{"experts_per_token": 2, "router_score": "softmax", "warmup_steps": 356}
Below are experts of layer 3 (counted from 0) of a mixture-of-experts language model. Rows are named router (the router's row for the expert), gate (a neuron's input weights, with its number), up (a neuron's input weights, with its number), down (a neuron's output weights, with its number) and show model dimensions 80-159. Each number is 500 + 50 x the weight over its row's rms, rounded and kept within 0 to 999. Numbers have three digits each.
After each expert's rows: a language model's description of what the expert responds to. This comes from a sample of Wikipedia text that the model never trained on.

# expert 5
router:538399452533572470549477562488594558462492516541506506459564496429530561573568516489417465481453542565464522483482457573500508383529530537467474558429468427419442477472486503480542517504460501588505510540439529575521493525494518562499577472
gate0:454517476526488495414417440446636569539526605531468483439559541516496532547400510517499476443477547456526547510586529497591465491559392569523561536502519508442394505498456532523486533394449473488529420492491498528570511502532475592441509496
up0:480455500549513423435441457499547521588557513510469556488507600563475580525401435483436533439462463470479428515526527457491478503410544529474538506453442471460474476490473519514530449448480480410546494452534470545552492596470443630493514542
down0:493418465541449568427534450578502469512489549472445439470437591467504413501484430461504500444571541465511465462521504395471532488584486543484463510546447377461417499402457457406496508553531426534447454438418444478513520461490523425580511498
gate1:394479476518445575573586388567439476472530495478502608521448553482512481527451506472596454519543475427434483630484486473516495552547551513516453575368428381467470445606500520543379502513501471422604477426488482501384432427469457464456499468
up1:501415487569461543533509585486441538490542471478568614514457500456536488522561488506501466506460557514470550480397508458447414531480589500519499529440475446481483413609506495465527518512432479482508484498571452461501444525550460497480467448
down1:540495530524451616444477547433522483473508429515559495507570521560514499486518508495443480560460396510370548556495557477401539531489484404440478529492478549528521564419433486488461473521507499480387513477585486518524509434556449603561448447
gate2:479469439498392459479589568521465526478438478421501426535527539525519491605511513519513520472472555502365564486510529530450566466537545529424518502476412435397444439508565473394447385476447510526461501514496572590462504564460492515570608573
up2:561473459513488513499495520488434511554585527477530522533523534430500421525518485502553482488501470558457490529441512509548576530506538507584509518473455493479562544508508360465521465563461491448642485521507432503486494578485471599497453567
down2:424536462552550444444573574571442496565539467563471563405599532485562539537552447509484460521519477471508465463473506467506424501444564515536543524483480448554544471504482593492516597419425490470514555544405482515597442532572457475517566440
Byte pieces of Chinese and Japanese characters inside parentheses after romanized names, plus table pipes, line breaks, open parentheses and foreign words like de and non.

# expert 16
router:571470453453511515491541426507538613520459464521491426484448550504416421530444552581484482451508521570516490496600412633624558531578348576511518509513480440525458503423499535466539506507464540556489487478561526510509562489431548541481461471
gate0:502568512506542498488515431422482470477536592520508525576558497492550521469516426552543563566490481520506532487519564584514569455488519492514443539423454489582547569544477422503521575437505548516439514453478532524478578509466435479464474474
up0:620471611488514485492450451460457509557454542449482461522450487517465490535556451573438436517532484627495554473544439549645551440568498536515468521490379464543459490505545515511512430411429523449494498483577511489521551408518525559447489521
down0:518559536507481416555501490447520493470564509467570538588432563506492515427532516509608460515481535472474460559452586447473533581465532592519473498492486445510528563519426368519513450473502534556568519507500484429438473537448470545544502518
gate1:527444488486500500470522477465430359502557576391585513443472472471495536476495475474555447383515531483514552540470491539579501477503488468390451569529499487504517455577522470474521461533537443553572424492457481503450447479502452428493521420
up1:481512610519547508585487447541443523556450481564461434550590493532564569566464492474539490568532488579443490452517544491438504469487537509533503393486483524446528492486457440525505478453528630472453564431538509472522472482536511488516513584
down1:551485456455551510524481535434490553512482407438483467534552506508395488463498473523571485487529481484524550531573551536437547469503583494502544547499460506468427500411537496418512485478521600486435575495529485559425499475592520511453507585
gate2:541562596522490486482486450462398577544493513501474513504472558477469473467448359511466495490422501514535536502477466553488534565549545530533387441480550493480541523588395500537477550475452518485446475445556555504499489564499407584608400446
up2:531454526513430473501523490587445543509497519501529546437527529407469453428431422452523474523516460572492451519500482588491502528513513561492435549448602524571519485569444476563352487467519471479492521487458467559484414563471489455559538492
down2:508413481470593591533550475505551523533501470475419513523423495418454549479525419512520521588497545508600519483582514470527477483632446596490377437490554533487396498446470466448464554449466592567412449514529618453446493540514562558475464536
Short opening word pieces and pronoun he, often first syllables of split or foreign words, e.g. con-c-rete, Char-red, re, co, He.

# expert 1
router:613573494482518447472490464540513444430572481381603513538516479451458553460558444560483446488621457509508585499552452502427462461418514475475492585476515549479488526539510551475526375368591472534597371486478573456542539427537434546515575428
gate0:521569522481554482492555529516567480548536544474430516508459458520484507552531530564463469482520564457513572511558505528506469476478595457466508478468544515521451438514582575601573479431617569522426425573500507553493456580584503575527547423
up0:562505507496539420463520548508633509515508588445452548559432499568520590449431468536528402459506495497444507513509533425569477514536464560517467541485487433485427409518462536567445533519540572574497516542527524487444519474537509525603531566
down0:431439478517491495501503550476531457454436531483443478519460417491505514494470440472486508478568518443535556530609536523453606544521432553550501511536517431583444541447515461478606644572486474561504397552479594500512532528391569552602436571
gate1:506451570552444468525514521539496483510430454524412425584461521515612487491449502553551531433441551527545470408557525534489423491513512532455572476504480494454452520467604529521526643494588495556473438461523536497548556520528588463454441555
up1:481515452543525374530539637467486410462536446510490505529442445451537577509497485497483448390516497435566494511516447433482419428473475499462493523471538448406478422571622491491454545444642523515473477470468545499581531453645512372493579486
down1:412468488512441449483503542483424426458481498475524583497494532483531561460540428519496544511490461424478460462498463563502494497344422489472493477517528474468486459373492538496494405559523498469560413489487455551539478479473598511541492521
gate2:560526520419515542478572547420509519472437495593472498532548515468557465494506543407518536537544520456487479511442505514488571553481513454511601480519464578495506528488424456539511520554558555492471538494440519371417480499593468540550563572
up2:554558449392531479520566425483590497468478501555527481519532490406524518497494526484544557510555505402575486524468419466445437551530497591510532568581446531469508522464471503485516481610515541547451458454440553408499511523470474543542602545
down2:527469453480535491502459441516511462536484480567523524597609503487611562499487460484514477537505558585485500527508447574547501504457484617539501507555585500590433582570481496484480519531631572502514452470501522566552561517573476559500541500
Cell contents and separators in markdown tables, plus numbers and dollar amounts, such as 1, $1, (18, and ---|---|---|---|.

# expert 23
router:487511428472486538532469492448574483533503463505505475451508443568488510402542499429470451503499568568537500524580555553478566494485535568428508510535510463417486434412420506517499493510505570538490600487496460563539470453575600476490491470
gate0:574501554436509472525470484468494504467383555531461492472430469520583594530578484388501423382519564458534514550516575408455567472447539430452528486525575471488467520489541502533513525540510624575433574560571536501485527469593474444537615505
up0:526586536528528530545437466508456581514557412503381521483464539534412454441478532529460488508494496495543457531464515465463449492569488467423483583456593502464549512541523482336520520388509498541509524440471511525567506409564554530547431503
down0:516416520497516386436552411391486514494546500572548536507540445538425413428550513536486522456544535563562542494439422484479411498502471510525559530478498448576432463532498454487562528480459480452643497505489508482451560540404489533544524434
gate1:537454475411414519419557596481439511576565543454595529517504498558585444554513589427493567536455571455542457417532558438470474557624458515549498452475456522421445437428454472510493506523585522447584517505535508463509523493541467538474546510
up1:599528527433436529596527559420596512562555609513531501571450523563552537508469485493488561571524519446498519442498487526532482500432399421510518506393434484503450541414476481559539459467474492534536474496582490494548566484522520505496594526
down1:508472451436467471561513516403553455536484446523461486540578533601523475520578527521493496513513464519504481512566508461514489431384535503478534455539425459471538549441532540514399536433555519447505501529508507420524521500485583554429499556
gate2:478389465459449491527420478556506521445518444463442563507463490552439462477435541457498567567587530567518552472467462463519484535463445594431442488524501498510497561496528490565547508526541539586522491495491597528468490464530512516489554512
up2:410496609535468602404459502557474540499535501408547493557472612457450426539433465536532515481463463548409390506491527464563493542546488548462520432508467394528551543488515467463510485509500459480544505438507491508450521447521454528548459614
down2:415563523478493587429560463447555480499431381455591441499496521498448463590520523411516489443485578575435524496531551446464571499609523488526609511568381466423460472463601521484428485604609423471481514529532569471415463497516590546473470526
Periods, hyphens, and pieces like f and ph within names, plus place words such as States, York, England, Carolina after United, New.

# expert 14
router:437475517549420463617497477543521558504633429484453543521545490536503463499584461492515562503580450438502611479446467459607555467412509428512468397414521538517543500508478489524543528514504528519514470405432484555539544490495481497505560553
gate0:501485414587522550517420527497509549454440542499535503529538415555519507502449539569552508505484468508453557504522545490480499574565514556493468518493606491512468563505562496461528371477581547468436443540519522551533465523500580486418510532
up0:529504568508490555516402518532451463509488546541437493493553469526438460477554484465445531574551483407424525611459489469569499507540470451492494503558591536476492482570502526436457366563521563474444369542498558568535509477498536604528482484
down0:426447547527497550546447625551512524476387518505571498514455543543457483506487498530492460553495433499461562526526548524493514489505428503578458534469426503528554536461529609570503509476508499402507514568537460415535524551464491416595455508
gate1:482484558569506460515517421512507590563582469472481503409547545526517509498460463505437508510485461451511516525455523599582531519481440560480481490538455445553576516582403506479446535543626614401566496495518426535488485501466476431493551564
up1:496402522545433521529486490519503599553540391447511513418542541457506452481422462417464455471439433422485450398543489540544572598463470538457538514541513475518584475468451586487412577566520567508514554467473430462494553547418471515546467569
down1:514511499443505505541480511462514524557580552480455528463523493456521486485601574419553474509386512526474440446467650464497486497457439467553464428590518481418518534540558534497551438452465464605495499470521531559445440545491476525422512488
gate2:460489470544454462445529536492433620488524479523477487521540449529580640522434510517450532504554437594473465528523557445443526600484544458510457617418445602523479518563535386524499541520526523538537494509495513559493492528516417527420511565
up2:387498512476450552496541506534484613534591506517450487413469531550531545581473499531499556522511460619416476511603538489440603551512465467435507543441470583510485470591480511471436532527510495430565468487533470503432563551515481495410606546
down2:509458446508528456522399486584529498596466608529327498537519477507556566491477434499509551544499432446477520522498477576507445533495537436569535557482522518516481568531513540453519565511504549525484467417540550546500574485434447504510450430
Past-tense main verbs and event nouns after a subject, mostly in biographies, e.g. started, joined, was born, released, died.

# expert 10
router:525460557373591519382555618482521526475469512564461422436500482484486591533455555551468475514446583549535528398522492440448486532474548462488519478483424594607433410559523490496542520480432443595541455574487481468482565486582486531449492406
gate0:498569525492493420488586488519459487444458541563454529526538397462411486491538452595506519517438527403492497493507492416556460491540559523543561474550486489520470450441565554524518484541484543445402574564586504479519596462520500540439463522
up0:471490539462565440488580531466537516522530553499464440467478492388461428479527514564506557496425461476449513413538521500534529482546419604549538501557484451540419459467491515523492510463508525469469511497590540509528567418481576453469506463
down0:510440521452457378440487484538547471493484483532497499506446414431324483534519531591485557456448496531477474489471543447479477439519429505549544573411478481545511509502427426471617484554553487584439587529549578495481495544480507635555555382
gate1:530490477454546439490475403454531540542506495498470472540429540547499500605476538536561473489426440477511507508562487482574523495481507478428555472426403556529499479520566508512491523486519535483544533507426463543506510475538551550487501565
up1:505468513469507573426491558493568455545498436461536487508418575516494563493437566528449470502397533498487466490532506436490499567547513468490505525477439529482455421487529411511532518467442454522469523570443516543500521503550474500489506506
down1:455493448540457488549591480460474463429592485465517436402420531537425569568533519558410489534622541437546482404468569563482446513439405468465508399525509577513587503488413580466493509495447441503473391485427578553505487474513428476462586414
gate2:527540531476444457493560573570509560470494480536495509512554509539428489507563423515540435450480489552503527505432542523576516409501414474497518436543498531496434488487402526405543451444519480557485548509492486411428464431602586503498584593
up2:549493468477529573489451587534548522542472564435463559546576556501494490465593482459518520454497546597424564460482491495517467495454443342527557556515587533446445447434460524389513533487472416607440549444431532480468383531481456480471580436
down2:596480524462655525506532527493547537535447509480505539526482510542495438556572421489466500404482552535428491436484432531522385387538573535531524571558591528475393453476493505443579477577472616493477549514591502474467496492566569489445492495
Pipes, slashes and dashes between entries in sports result tables, plus first names and name particles, e.g. Morozova / Krasikov, De, John.

# expert 19
router:457485561499546494459463510431411558468473561489500529467542472580555519496422454449547523428521506536503476541535543416434486497554517446489526586562455456504460443491456497507427462446477544471513500505513441515461477546436553394506579452
gate0:475599462564507504488498493535572585554458456520515424486463463541522538457494509515444528494499433538450551444419503489466513494548450504591528556508438484515498497539396502554388570501492583464473505522521481424582473471504507458498517517
up0:463523540526551445441495492593548441503536539448424606481451492478533509439590445569494541521563443431579532496466448577501513525478550597530440550486467576414488563455555404493528579544550491477547479542468548523542459510471413530490521476
down0:526466474437513496517490563527622603491471440557554622484433388555512543517533438517511498412484457575513466439465503520469447530575557473445506608563495564471482428452565451377529422441492549563456510545506468487574435546458569477436522488
gate1:479573468462491522492495545587449544425541572418528521585479500452399452565461512434514534522578412490466495551411512447579485616514457543476433518462484466435558496484430475527548489512523536460529570525524497558421518555471542390494430507
up1:480492544464448502530459581620472463565550582491511486446524463472429493470484459470541559457578511481554509501440540440578484438481541493473522516493462465406429487461413498503400518504518643589444472401439513562450513513526501465458556481
down1:516493586397493567515372557491610517535480469425494397530472629524409519411527574501469487518488472440494498508461415506472456512521485484566587454486453451488509571526520475408556547573493465582487479407488487502553445570468458402517477496
gate2:463500473537470396539518518490580518490559570439447451462550573501409474443528500497495525591575412468514457506588448455424565497483468512524457469434431538450578607544437523581526482587577435488514404514456502514491535495487459487562500553
up2:451424452513420532474462552575426482567492526449444468418515477448506444537462445476452542447596452526466461427573437406412497555569494552533527511540457591427464534504462563483487399592453541487419442460506496518557635581388506536600464485
down2:500395576530455503668514468561566488442595551441457507509526488399482544534453444465484554513522449503446553479446492577561430469467459468508400371482525463502567494561507548569522532559495597546588409481492569531461450444485442540567503475
Middle or final word pieces inside foreign names and rare words, such as Kha-gan-ate, Pad-ova, Bal-illa, Nectur-us.

# expert 3
router:461482525486477510552520458505527492537493393504551658500526508463467429519536443557477469586498503487497415477403463555505461401535483424505539561473546498523535556475396501570469442530500426480489588474559402510542420523456443505555460519
gate0:492562497515548474588481439367470494456506542553519486527526517393447585438536471544527486492480457403551507531469426492399573488582492487474508573562533509505518533608539475507504537501544591579471448492531503486474485503548434542514415486
up0:431514472524580474594462476452494458509491496496474487500574466419509475449426447562523537496475481427483462613499444496430475443624467427468529526525500450521431554556464533502495470599494535457389466451490480550582604578457469553516421448
down0:487395559537522415519498429385448478500460546452541461544539518486493581592507480547523495445534467494422530508520492598545493470394516448492495509514563584453520469475567545450462481477631565502556603538444386560506567509432493420541435446
gate1:513516506498520413400510550447499488493516416430713546512510448502424528479426520439560535506483531447431634433478556511483505523475583533504526477445505382543512470531527420554411555497499540544480549561555467510553499528413604565481479548
up1:458541487494508459488479460497495426577509396427614598474525476467474479464471446443523572559515605399421507504395550534499440419544548515506473497390573549439422514559524436496378497486449416546488544515594501532566461543472510548566456502
down1:553586519544362583487513500588503500468468530453499508540434480476446404543510470517470578549539499532579506515471429478516527561560442549559578492430490521565427590518448572528453432503493508488514557468456508518487508546559508488495454522
gate2:467570497573500512558608447432531522523504568473529490636496529502463442445425473450525465498528463440571561494416507506534488459559531523486426587449512438428489521455456493542397552491631495513620544478478532383474401452540498413447581416
up2:493531468446547491577466419541513464458422451505497509598468464467505459534451448466547545529411472518480533563489619467546422444492458533534564480447497455490476452548648505458479578414487554516396536570574534495523480484555547504476431469
down2:526495495482479471428509515494556415531459547425494504491490476493572511450435525442531444547503487513525461575634472523495501533506519552521512527538551475509523526481615524486492579487482451563541555535478479475457391461455561529521438477
Determiners and possessive words before a noun, such as the, his, its, same, and the possessive 's or apostrophe after names.

# expert 21
router:481540478607520491614562494403483467515457477556468526526523469530492527436560456483455488433466533487609559450421578466519479523407459460446506497538526523478485440469499492489470501471556500484481472537596495481536454436535570520458461426
gate0:509494521481415492483499562618595486549442518474502502504524502557568543569459488535484486490620480491571568527431493593499474330560508483473513541454500475444405467454525424473436504544504612417500406502517528548528556525397511518459486478
up0:475487451504506479594504554424496610585509498441541517536462525594522468558502553442485541532602487515584474601582506544490594401593467486566492488450513483440417531400483485522445496488481549504508522538502460528460615575386624479566514607
down0:518424435484535407594484550541534460525380396523465568529597537568511458398515387472437416521510517548474523477593525456510485484491446489508455529499506485477434500521490540437458491488441470514488505535523553464467470516571486548484448495
gate1:435538438531513493407535540551494456473462445502527495365555503585562529473565439543480431478507521486543548483490501519431538448539523350434433588562483530470470458470443452456473522499542473379513439572500481488579482517491407456519474426
up1:482555515490424447571500525435500461423518517516538471473493505479526510470570545487481401543392478518496593480451557487467513478418468480459469535439531537564530515452607411473491529469629464403436450573517524504492479492573465375463455473
down1:514530508542469451549442465505556476467502550557454500524596498426437493475517600462574495560538430456381445428482479473540461574390505546459443429561467586487632576568555513507448446578455470562500529442513484468515476441476479554584520501
gate2:542523494481556487439506464512639518485506467500539433449539495553435476479557511516505502531523513408538544447548404420491465444486522499417416516429458533474481442468549548470503502384506546456567513459531477458485484491514434505468503486
up2:427384454503516521402538568494473466494576547500503524490538440560480499569559529426515493492476460457405511478451441428522492478516561462552397552451605549538478464583578501520530509468570471491590565540549414499555465516526525437458481463
down2:493517400527501484387574535514515547516412507488475569500452523489573533555466630504473598530533551604492480491541490587507500492594520591505444593538533446507442482591504504543499506500447511486561533529350438485514496543487469457570580474
Single capital letters inside acronyms and abbreviations such as U.S., TNT, WAHI, and the first letter of capitalized words and country names.

# expert 13
router:508516423527512512540520546485475515439460426522531577530541509526538571466510510553472525557525555594525475460428478627453492463505530472515452537462557526480466513475448422536557524508439504584491449548474515524427541467556492494528426427
gate0:529563484518474506538534501583455521460485461505503561502488568424490568486437527517538550515475464414485459540425448509550392681558450479520552603524533513497579597562468453509499490603525449494496569562518518525489439495462527581522492465
up0:545451501533466539508408514480485578439502539472546505522475516406476400590575500439435483546401521499553544398536489455452456436462428485513502394474390498482436458497563537477476543488604519442437552471533548498500468434548474433560568477
down0:433484528540430486481560498540448568512469503446582552458529435477474463478471413455484487521459557447447553511502496463430541433546474537532529456455493503450556545492587547526506442494436323477539546542507423458446448512497536495547579459
gate1:539580524569527481508544509315544503454596529424553498594592495428468507508483512509547450493506468547450610441420498459567498500496386558399473431560438489502517527533585451537539425464498520614440446494475481409432527410522554422466512451
up1:533593525511493500394477644450485526443513424464502560575513523529388448542409498556544448447558521546461572477426521461484584440573523549476542424584513449437391480537520532463588464481542588569502457470464536470505553467514497444392495478
down1:440568404492441487477549535450413451497370428608508438502514455536523513424410527564440512459495466545449467506482512471553537506563516551446577485478516490518542437469479491487457420450505523439552473437512504595494560557484537473479488530
gate2:487562481524504486516526548513496552523520490564395487592479541448539512519431490487487561522401452526536471505487483532573531587541468526438531559482552519386490500472518454493504568507526538541459458489544495483414532403484534583493438583
up2:508482420590551443533559522432557456503467401528478560510607534424522467467578497504453471481473483444534545479411546459573442556480485547444470563445537427490444463473536535492558531489444477470438535474379581428546482491547459450413468440
down2:404498533568463523483604494458527510478470452493527495430519562470473516470502528476520441502507432456482508497441527521433526567564581465502537554482466427498459534590473513576502554442529486510563496489377543481527489386391458490507459403
Commas closing a clause or list item, and first pieces of place and person names, such as River, Canal, National, Paul, Manila.

# expert 12
router:486589525460487452443560582495455519478563556554513555468506547517625522540444539533516540542555446446445470550519556466562543500564557436523507481517462559472643573618585519490529410537476527403477500532477558519441583479517445536528453581
gate0:553470540507480443593465485464446451526490472459481470482499518438524496525563515567579462568485515401470473447507499393465596542448465446483550466444475416539505615543520528604540501513544503488511507548500460516585507529506500551540463570
up0:515534507415544473523393488494496442535427401536491535491526512501454535625548519513546529562529520371393517535484451411512620462445433461494537540528468474464468635535498475510570514552536577413472516487479508555442477601490495486533452580
down0:434475542491468455509487468619551562470471549421626543531500487546421482526403463469452507490426520529489537500539564482482521538569539464529425476571424400583566424471499533460482415619511533483494487497456571488523440517461445488550487456
gate1:451510467413468454503513597497485513538509586603498473523448522408543545378527461496456527565491433416490495534453438510467536548439542564525546359492385448510490446447491523594551454518544590493456517575455416466571579553562548519593548502
up1:488522503442458450532463489458553520475390517565467447552499518429535615528519490571504520552465462453507511494480421552441561554453521477515487468546437463472514545581465572474532481555511574474451549578439430364523548544475496528505528476
down1:511503563498458446535524525585492527506485482478492480481459567475484423516493613512440588445550568539477449449558478490521556397567525457614576586537496413538504495417550510443498409641429462403510522570477487579403449624537508495552431462
gate2:533495528491590536454523534452588564519450520526547491427475463497574451525511568514455404485418594516425548395519490477454489453513501533543535533633468469474453539567533513425484473529499481505559491580520536490441497552464577445475480520
up2:424499501435547446488564472434556551513485509565472459474517477551559439513473509531437398476409531493500516402466513419459524474535512588572507542589452496398531490598496489546518469492534502518445500502493496492516553554460562544491437515
down2:448436484383509496420503490551568450521479502542509568508560446456496518502507453492512555450399485601466457437401474457493470525446480570436579468434473437429560484509456552562448490541439396499425513636539504460559594550489472513456518500
Agent suffixes and role nouns naming people, jobs and organizations, e.g. journalist, artist, bandleader, player, team, director, company.

# expert 4
router:477554449495546501537507451486483472497493458533546446468534573531553569472572486487516572465387468389477530528527446493456486541462577523528455449551525529583482514496512528471520499424525463573566434575427464473569385399677451450377605379
gate0:456490482589538576606467493485544529566599493569494499485428586528426493551410548510507486486511530477490389453504586549468532473521429549443412473441445493520515539563489468504475566498488501535542490535481441507459563505470551432410427533
up0:519583482537459498588511516452591534486589540553568458540437582498417506465488470492487512451501411488549380422448544477473523491541463465520473438452515478493442554448458433564502552449538524509515520534494380474498526534546504495477475506
down0:554598395545507459602532439420599527503501531502516467525585513536513506444566485451502532486507460511495402505546497481580433503465497471540513413555487527545505458529667414517503592458460455534508569542537486472483543508404489524486530427
gate1:522562493556517357559493464488473518508555525432438528588430587543450445422553590531454469499474466499507519521526558601477473502523517572466448553472482430496432618560538528446507455414560517469447467458551495572449514554528539422496485525
up1:431527546528474532550450601538486467507506529479428555547423565538434482462470599428437474608532493496551523548526513502488539480539430532426506445528562510457476550503500586547450518454559465472517570397530597520492504472491485437492490505
down1:444502452581506464534538508532523448547438412531521484499462490387546447407466564393512578585561479524459456546447458534520466606409597446528545450484559467548497556542536568429480490513466539439542512597457577573508494606493509509447588421
gate2:555457528522527458536484413506485483461565544531441472477555527438558527620495568545534433420514421418609582451527502543574546496490406524466524595523561493450463556504516439508518485482576476466465532532489481525492498512467533475535513549
up2:494413514548489430504545395587487474609560487501576477502521598442548547576464525467476492417416398448486535469529533496522454566506482569414519601470554486409468507491529496410497479451582446534431525544497469453443459605511559473486501532
down2:536552446511551562434473511553522534527420498445552442465546442488451485512481537463475505493438434480554543531545600437459427555453541572520572507517468551478454457443493493569483532449411425534464494483519514447480422504521538439575582457
Punctuation starting or dividing fields in tables and infobox lists, such as colons after Website or Species, pipes, bullets, numbered items.

# expert 17
router:522445551440396537503413481518503568474515524515466516591368521460443450426481483405443540493578531541443535496407490503493503623561474527501432505384501551460443522435397485517560526527520514534561515432457543483536495464499507520607516472
gate0:483523508487543399506534472462483563445517485410492541507492397488521480552511457507484473579533511407513542434441543448573509533478575474404401436581490482514546583536483471569466489447423486523550484552429500484524572476554451492459586444
up0:410567572512575448414485440494471578526553569430532468553533434487454469504512410473521471542500558388519531457510511462513497605467542510467471380501520536522560516538482551501512438398475414486510466501457546553549596500571481513446525551
down0:566436470484464498515474504632490492547556442580516471511499540544506460551470473468516461491472501434556505396496443518481535483528467492452555531426524494536517536471494498496499536493418505488472423505504469435532504556584481431516625466
gate1:545497506432498517557497495477527564525472535444419495491487528558501546504540447477421526623476546548510516449506522492578461521488469480560422491473591610511447529525505526513490572486455485529487471447447446504463386492540458544516617409
up1:535504501502573489475510504452523547470449462481468566491420477490524529468554550510473470576490535504468500436539431528512512442437482480501388477485535613568489494512482422523580484417392573538542451482458484455515422478586425401388517448
down1:518547437409460513460578533517494478539486495482485499511451472487539463535508435459554580493403617531517536519565553521446531492535469557501510548576566422521510434538563526522516485496528530510504553565443393351443469495516532502443574452
gate2:432488541547522552439567475484496415415538445465600460522447491499518468551518464457541458421415379539435498444517608565532477558500456528495524414512402487546592435499586517464501455585479481374468533578524435453536573505464505426527486527
up2:501484548438398550504491521522444401451519541478510499511430489440533479509531487486491555510492494557486470481532558571577438526533469446500538503422463477486501486506512512539452587543518536387551569456545498498541510556431467481504539564
down2:544470525434482501395613450509483506569540581434495475513584467549507431527463491481619561598483597497461568439388518490562459539562396569479566547519428450476468434534562487465458473525431521433445421539542524535457505532469471505524443536
Ordinary nouns and verbs after the or a in narrative and review prose, such as number, note, meaning, review, said, plus opening quotes.

# expert 22
router:466561443475391498428455565425470507561451473483508484461461537441554545463560522510567510445409496471562421576477515520427507482568480515500542585526476549444493482468534463497471536520468429478417594474609564436466564505470545489552432495
gate0:410471543556521448514475461398466437512500443504570546539431509408486548482482442298636493426507487431462479510534563454451461558483528481437489426480522510475615474505534491532537471477521501530437420530528450538473530552441602512437532546
up0:465536480516493438482490557431487574545510491418551481483545532515527498466494530371646387452560486507416486414493486541460529544417502444531443475564506498479598533482462498519544496500489531569490472513543460508504535619443542514533542594
down0:453422536454566509514418454549489424492562550473446541530417526522539439460505496504506498459486497501468528429552524523507475519489480356484518557439590569470474420554487566468418478504563411537447492484544478536463562490451529522414528591
gate1:477615470559540416533468460548471554483480552412526495533545436449450500469478514543592519522462449484530469468557442577568514483546466519440447441410499490535593609532481496503476498450519464408488509510424463483471369412509532470478460401
up1:410537503497447418547457492532508493523510500356472512442504463432422524455433475491599556530514503481514501509460512520477516468457529496456548449424548443397598536509523540513485479504473481528476527436406389479505424439475532483490405481
down1:477525535501503505452508485536420472601454431432537503540459585476497526501433461519484425561496524551514388467493421555497554531481528517477583550435518574532490496583605545443483420519502472414605583468542491542533564493531478461490526468
gate2:553560498493405517455528458564485579448497460424544424538455494463511385509533572532524564491452440494419518526459491567535505456493480560477510484552445489506461497495562463532469468548521495461466615442557491496473543491492511520533352510
up2:495504557459500428514527447561482494544533553630510485484620548479564532564574533454523474518447466400435512457478560552535503521407482595442481431454481536499484505500477462548484489512451461488563510467442566588519541505577426488503553399
down2:496491529457502618486529449475546484555501523522497550530538503514417545429476487558476528434463413469444519541590435459500614499482475526535389497548488499505483440532496504518467452618488475544465453541455589547514496514450491561499555506
Final letters and Latin-like endings of names, species and foreign words, e.g. -a, -ia, -us, -nia, Animalia, Adriana, scopa.

# expert 20
router:590556398429535561477466493420499449470454456437569549513454561613501558450441492507474499498456547563443445558452509492449513488504476484430504505504563449580529471383457468489473540455540551487584590544593421471477436533425522421571500458
gate0:506568471503446594516520522526558494509494557483556468551524572492447434529478436486585536486512506573417565462446420493524514452454406576494535476528470516561445559499562543516452540523473520559413458521556484416490424568496554494521475545
up0:456504597492511389548486428429416520499532548453459552492511504495501580421510460507402429564519460485525507519504550495515566558598571478555407480434574541433529453501493476490506467470486504425494512441453514477458532382495414485492486523
down0:472491546556533511419493587609513466545489473407487563521537496496551413425511476403543480503557487489484466469499454545585480486409538422464332523530404509381510520528493499514482620537445498454532539429519509500560490556441440492519536518
gate1:518568507521562497463507508428459506528514504448431498592447534592584483396457482465476532559563480508483578535462583482501509539498430469580494535503552452474574633486563495518568452488607447477581494544511455488513398525573485514475530460
up1:524492500528533501417527489493493459548491506517409464496501515525516520517447460558435602558428500560443482514436478397501457488486490429525512572539566421518505477480495555411504410555523464531512589500571464510547476516430510503466471494
down1:484470483436627550410494458401420441592494545531508438507554548481439534506435562447561535522407621514382479479468437519520489499522487549479570560522450527509385498509604631443460538522467520528457547469494613452404481531482470540527461422
gate2:508492488469484476549453549509494402454460510442511456511459461459483583402452437464516512511510493483545489462511516428398463528531537589515491469527511530501480431530461551532488552444568550463540579451397480457480388538509431447463463465
up2:424503437497486510535452586510589446512464568446472527423438489496509572457468403407474503519576551456527469442566483550467530536559550562509539476530460459494528421536439642511488524533536553423498527435447586492480473499439422522498503590
down2:435501506491491481535590610541545366491432455477506505402511500508507453523531397551461552459523479504389473354489411414493424465471517495558485599497406475465545529520432485457471523550453486473461487525535466418590486403473436461538499474
Middle syllables of split names and rare words plus commas, periods and line breaks ending sentences or headings, e.g. a-to-ll, Sete La-go-as.

# expert 8
router:570484496524520556438444516526460493469442519541503575461513510480448488561542554493537505580435417565463482494567493472466465505536576587549444537578464528502616477597554567499488485503491493502491520517365522418503405468523421581566459597
gate0:574513573559546527573419553483451486456487398548517521527526576531529626437484520494511415414520483439448453528464468506552512460459464507460478441573543564499545489487581517438443529416528467502504499542456502495471567559480508547463477575
up0:533537560593481555522464510540484428452478490533480484545526560488474499499475529504522370518553423490477462487493483523444470550473535513447485488485490552460556509553599626503447557426485482500478438495492505472548528487481426567484500571
down0:535451446453532571526412528597486508587386458463531506478527522516471483509549509468480523568428429545447491498475593511465585560484526512574399431545481541439499557473630508481533453530464541549502523501439566497505425543497483441590443540
gate1:498546454499572411387541412484460547471537498468499552540549602474493484515417501592500507516477435465496533463498505550532529542529497415487460494484524492528431519562420412515543461507515577464513509467463505471508410506515489571584569488
up1:570466493522577457458450428488509488531421475554429517450584490464463494550560484607490557517473467458464552520590433538531526515507577460568490512574531443485451529548487528499587508520516469510530521480482462429444492546451414577493512487
down1:575457523395566572516458481510449474578494507485582656531448483457451579540457508559528435482489482586438504499471513575566530472429543482504480506520511488439549547550537553441579583434461441489456476571536531494579589553373535484556507465
gate2:467511490507531504450521610489517513558436442532543418460552559567478562525508475515443400436502543464586550444371624516560540500471471526490540516487435459474414441462513453456581526461535472471490524532487500477518524468552583493413529506
up2:395510453479514504453568518450481458484488555451559485437498521429536574553526485578425413506502554437579445528510569481486531503418456468533569592589468492518468483594471560505524539568511538422464461582511495495415452472542558615476582504
down2:503469517500489465537559458500575537553378568546543462500517479493569532588556452644513508489584420499532465547491482516381517520423486504538470499529460448437490477524527555524511430467425456499621524550435495488566460515509458417468506434
Second parts of hyphenated compounds and nouns for districts, stations, lines, teams and championships, e.g. five-way, 20-yard, station, Division.